config = dict(
    n_experts=64,
    activation='geglu',
    routed_scale=1.0,
    vocab_size=36390,
    norm='rmsnorm',
    parallel_block=False,
    init='normal',
    optimizer='muon_variant',
    decay_fraction=0.78,
    final_lr_fraction=0.1,
    dataset='wikipedia_en',
)
Below are experts of layer 5 (counted from 0) of a mixture-of-experts language model. Rows are named router (the router's row for the expert) and show model dimensions 96-191. Each number is 500 + 40 x the weight over its row's rms, rounded and kept within 0 to 999. Numbers have three digits each.
After each expert's rows: "raises" lists some tokens whose logits its average output raises strongly, later layers aside; "gets" lists some tokens that make up at least twice as much of what it gets as of all text. This comes from a sample of Wikipedia text that the model never trained on. Tokens count by the router's weight.

# expert 46
router:497500541538534496535525513494463579508559498506408439445479456506489515531475478546455479470507507511565556501514462531538485540469484482478499568473496478521499575570575487562619453568510533511437547531454478518535483429531527504537583533466467507490511496454576483518512524532434463509
raises: " the", " a", " an", " his", " some", " her"
gets: " be", " with", " have", " has", " had", " as"

# expert 43
router:508511473530480500492513505395565507512532507584449516497523484487529484461564471568513479460516563565444577426478453428520472530534517454559454490537463563461540450465468510484519488493495536537551506463499512519533520517609540507509556453526517547492513504549388429476514611536523557548
raises: " which", " while", " although", " but", " whom", " who"
gets: ",", "),", "\",", "—", ".,", ",\""

# expert 37
router:479444511472435420495559521439522478452496472464462543496523562533457428535439489481600556546499495483578515441490564584461556490490531506469534529470474496468475459435522497461468439467483509452455515507463478508517509476429529490534438424528475455604496570427466529506502542524536467453
raises: "Scientific", "=", " manuscript", " campus", "Member", "Location"
gets: "==", "\n\n", "===", ".\n\n", " In", " |\n\n"

# expert 34
router:526486508563450513455532488441513536434425508496481491550532443517528535496467481485505484439529464540482471474486493522492573479507537566533500521592499456508461560503546480520533502454482464441493488486447443503506526532484506517560529480488480596518498487511494518483504481441514422492
raises: " The", " However", " In", " On", " Following", " While"
gets: ".", ".\n\n", "==\n", ".\n", " and", ")."

# expert 11
router:488545484485482472548526444459481512452519499519526463500471522465585459569405476484425594547451473526448414497559448513491462552533499539516479524515482499488450469505449517482540482467535505462561476492588438516471438525491429424461426596528628498417470545511558530538481523484511470464
raises: " becoming", " being", " he", " leaving", " turning", " joining"
gets: " after", " before", " until", " by", " August", " July"

# expert 39
router:466534463537511494461556505496528535523460522497417497484455494499501543432467481537587499511443537474524519525552524553486507506562462502500460455424572453452544521504492450537492520456499511454494574476543455446428528420466486473535509460524478496507425517513511563486494548477469490577
raises: "|", "-", "-ch", "”", "^{"
gets: " |\n", "|", "\n", ")\n", ".\n", "\"\n"

# expert 23
router:520515506448607488554574496494486409461496499492490565477513545514487502523540474584418538511458472552489475545487475500516514472518431464463541545505498537469454474496530496489523464432495518472472483545556542500494535510496501570468523478510492479420443517502483539469543448420507553510
raises: " they", " he", " it", " she", " resulted", " there"
gets: " that", "200", " which", "197", "199", "196"

# expert 10
router:416523469464517577514481442489548511561475477477456439551479486521567508387511559465482507498503476575486528509533481493469517566488442498513502453454529499564480530492509523489500496442503520475562494540499433575572555476539549443560482463466471523488523510512546436475515401512522450512
raises: " the", " a", " Southern"
gets: " in", " of", " on", " from", " at", " to"

# expert 61
router:370519463538520519490511543544481546451513486474559449463493579486497551555542481537474498511482511476534398507495495465521523511514556499466521499424487511497470449529430591448489513471517465418521579449496443393505487529476556551540559443479564456460443468479422475494561516451483473521
raises: "ense", " necessary", "ora"
gets: " ", "1", "2", "3", "4", "6"

# expert 41
router:527453496433519523399621517541492602528448476461491515384506489495504427485539513512529496471464430519475520515473557420461508513537557604527458525488567522434453537459475469525512460504512536537520559503465558553538532457533497583481467459483479531525433511515432496502518495515448487444
raises: "]}", " ago", " story", " was", "land", "ace"
gets: ")", "\"", " United", ")\n", " film", " −"

# expert 16
router:540478498543490496475510550463496539561530535503492532460463484498468479450578516521499493498546512481466442538471436464559524435471524503474461536499495499543492461550458469515468487543497518537507475431506552513543501550442545513486458514510471546492512466464529556489424576427513563518
raises: "51", "53", "56", "46", "42", "44"
gets: ":", " the", "-", " +", "′", "–"

# expert 36
router:537461602540595511471500467494456534459455542509461538526494443517454557491519466468531535489490546480501500475476503434513494474453600605480437468497499553574506484507511459513467496484545482547529440506549487489524464599457491540527463451490544609469513480538521534392469443520517480572
raises: "now", "part", "MD", " occur", "including", "June"
gets: " (", " match", " fire", " air", " war", " dis"

# expert 51
router:531479530501523537491437517519538473467418496531472498530520487513428497512502467439495472494610606409526466444498488458496506537444467450457482533478524534445469496443489413549514533467530496498517517509506450489541449561517479452525517465472548550474526577493519497530463475490463471500
raises: " born", "Note", "born", "184", "185", "also"
gets: " (", " \"", " two", "\n", " three", "\""

# expert 20
router:519517452500525534449502433542506481489447470503518563421509468525502468528519539487462498412466482513499488498510529484559546485535546454484509463460554499460457475547515481471474533518445509479522451476536487445531469487579508564502555458557456536419444456500533524517429513503427507483
raises: "78", "97", ",", "72", "98", "79"
gets: "201", "202", "200", "000", "199", " million"

# expert 1
router:503471497548502479545514476570516501552489431483527560542463490547537496442530532559496470518480480472525539497460553500497424561416549511523528503590560500573486518551504546496497462512463480539549503459416536585447564507485552491466457615522472511451479552479456479556508457513499430574
raises: ",", " during", " at", " in", " fought", " prior"
gets: " at", " by", " him", " out", " under", " them"

# expert 5
router:472469490501401475510473562466539496488535543491524521464525584511444532442498507488542460505508483528496468474415464460489519558429511450502473555452503455496478569472468517551457532429515551459488451475518460463536517521470526501603516510421498539541488488535474484518449539477561452539
raises: " itself", "other", " winds"
gets: ",", ".", "\n\n", ";", "\n", "),"

# expert 25
router:418463488432416541501456543492494507514570506478475403497575493532520460554425460493509432567519461496506500515595507529488469497520477462523507471454564487572512471525561509538557475467551409499464506516542555495412512440513498501554523506505437578508456581491512490505503501494571445499
raises: " arrested", " again", " the", " his", " both", " killed"
gets: " was", " were", " and", " is", " had", "\n"

# expert 40
router:546463491502442477474458486548457513510452417463448508491432421486478529458526505477550500464566454484511462508503505507422526530596505531454494443516490507466503476535504510542483507487522547477515497490515505505483498472514456482539433461460407492532482489571465510517453436538468478549
raises: "cer", " Subfamily", "amer", "amed", "rug", " Arthropoda"
gets: " |", " \"", " U", "3", " USA", "2"

# expert 3
router:534575470385419500579525482443497496500499487511543512441632520440548484565521462524488381522555478538472439466543571487482575521524510505490420490479516494522546533416529522477459520542494489464484542448532444462488435441527390466443474532513438479563470566472510454516467532458543483529
raises: " –", " Township", " Young", ","
gets: ",", "o", "a", "om", "ra", "os"

# expert 62
router:442483441502501512466441521480479486512506544439467493545557484468498514534522505467473476479507522510464433544485480504428441540396535468596453561443476511454500497469475487551552456461520479505467425541563493512459496503509515527458622559447437525510481518452468546525434510528534545481
raises: " Christmas", " success", " debut"
gets: " for", " in", " with", " had", " into", " through"

# expert 35
router:474527466416540472519495522530498524509519537462451495537587419574552526438564529502547550523466485427618500591534458453451484436469493518483470517512515500420538436517500555516509477498522547551479503443422490445402442505430481451443475471470484500534495499581523495511427505465470487493
raises: "95", "33", "ely", "eda"
gets: " L", " T", " W", " de", "i", " D"

# expert 15
router:564409556496568488531499509475485546520470468496534477497478580504449570562518508507493518569452414550467501426526542551541610539500438527529493496551589513495588493507519538460600447513507524498554558515458493589561492522504534505472498446476551535488490511519591515530397495437485528428
raises: "197", "199", "201", "196", "198", "202"
gets: " ", "201", "192", "193", " family"

# expert 27
router:474485551544554551582499566518507557456512484587461469546441537487493513501506521582542432526477562520514529534524472527521487492455518481530500515485468499425502487587423491520457499520573497479461494487594366477495468476492488446568511493475524542472541490512420487515426560520483491574
raises: " their", " the", " his", " a", " finally", " ends"
gets: " of", " and", " with", " for", " by", " including"

# expert 24
router:508511499486505524460413534522523418501426472484473458497588501483487457529522521533555513548491513471539571421473503438498573482528499500550553470515552418520521473377452545527531541552513518476517553440494483511474424525508448499550518527499482508471493484537495549483515536562529441499
raises: " has", " was", " had", " did", " suffered", " have"
gets: " he", " and", " He", " it", " who", " but"

# expert 18
router:502521450534495508533493459445451593502467489486504524537531578470504505458557527464524464530475485543544463486475474523539557556551455528434514584554485407455463475493547565552434466446504550466520555453552478454497520452418446462522513454492513484531529430486506441502486481525470555433
raises: " (", ".", ".\n\n", " |\n", "\n", ")\n"
gets: "7", "6", " m", "3", "9", "2"

# expert 4
router:527539523466459452480533463534557474512563485464581502431503505498460482428542507542511519421489508549475564462511516418567463520539508538488554453516540511545488477516451523492466480496564473504518425420535532523547525500498513495502522506563424522484478474540448432481528517494431497503
raises: "–", ",", "-", " to", ";", "ud"
gets: "5", "0", "6", "4", "8", "7"

# expert 8
router:462504507552555534519500500443462476433541552540404492445459519507415512524504488505445463578564406498540549409539505479579547549454459514488494471515555423469470470448464517499516469483502539488479566444521438446524480473505526570514453456547432461498410490506495586519497512518565459490
raises: " possible", " a", " |", " the", " an", " her"
gets: " is", " was", " are", " were", "\n", " as"

# expert 52
router:558519508526474504426488558453457565577514461552489528506469554516457485505474446523548473437463542594528436520500474527495586482529503505472561517478493416520486444455548479550429540478469484516477438481512559486501475451519564503512484464456458421578554454455467480465489516515492519520
raises: " for", " multiple", " in", " five", " all", ".\n\n"
gets: " a", " known", " an", " career", "born", " served"

# expert 50
router:486535427442468558486498485490523507449551493495442516528485476545462494490516521481517473496485444534533510498476423508493411518537488449442484525549480634536509530487433484429494498555517527549481494483485468519535528551542507569524586501530405521552466479486559538517414499511525539488
raises: " the", " others", " its", " his", " their", " those"
gets: " as", " with", " As", " In", "on", " by"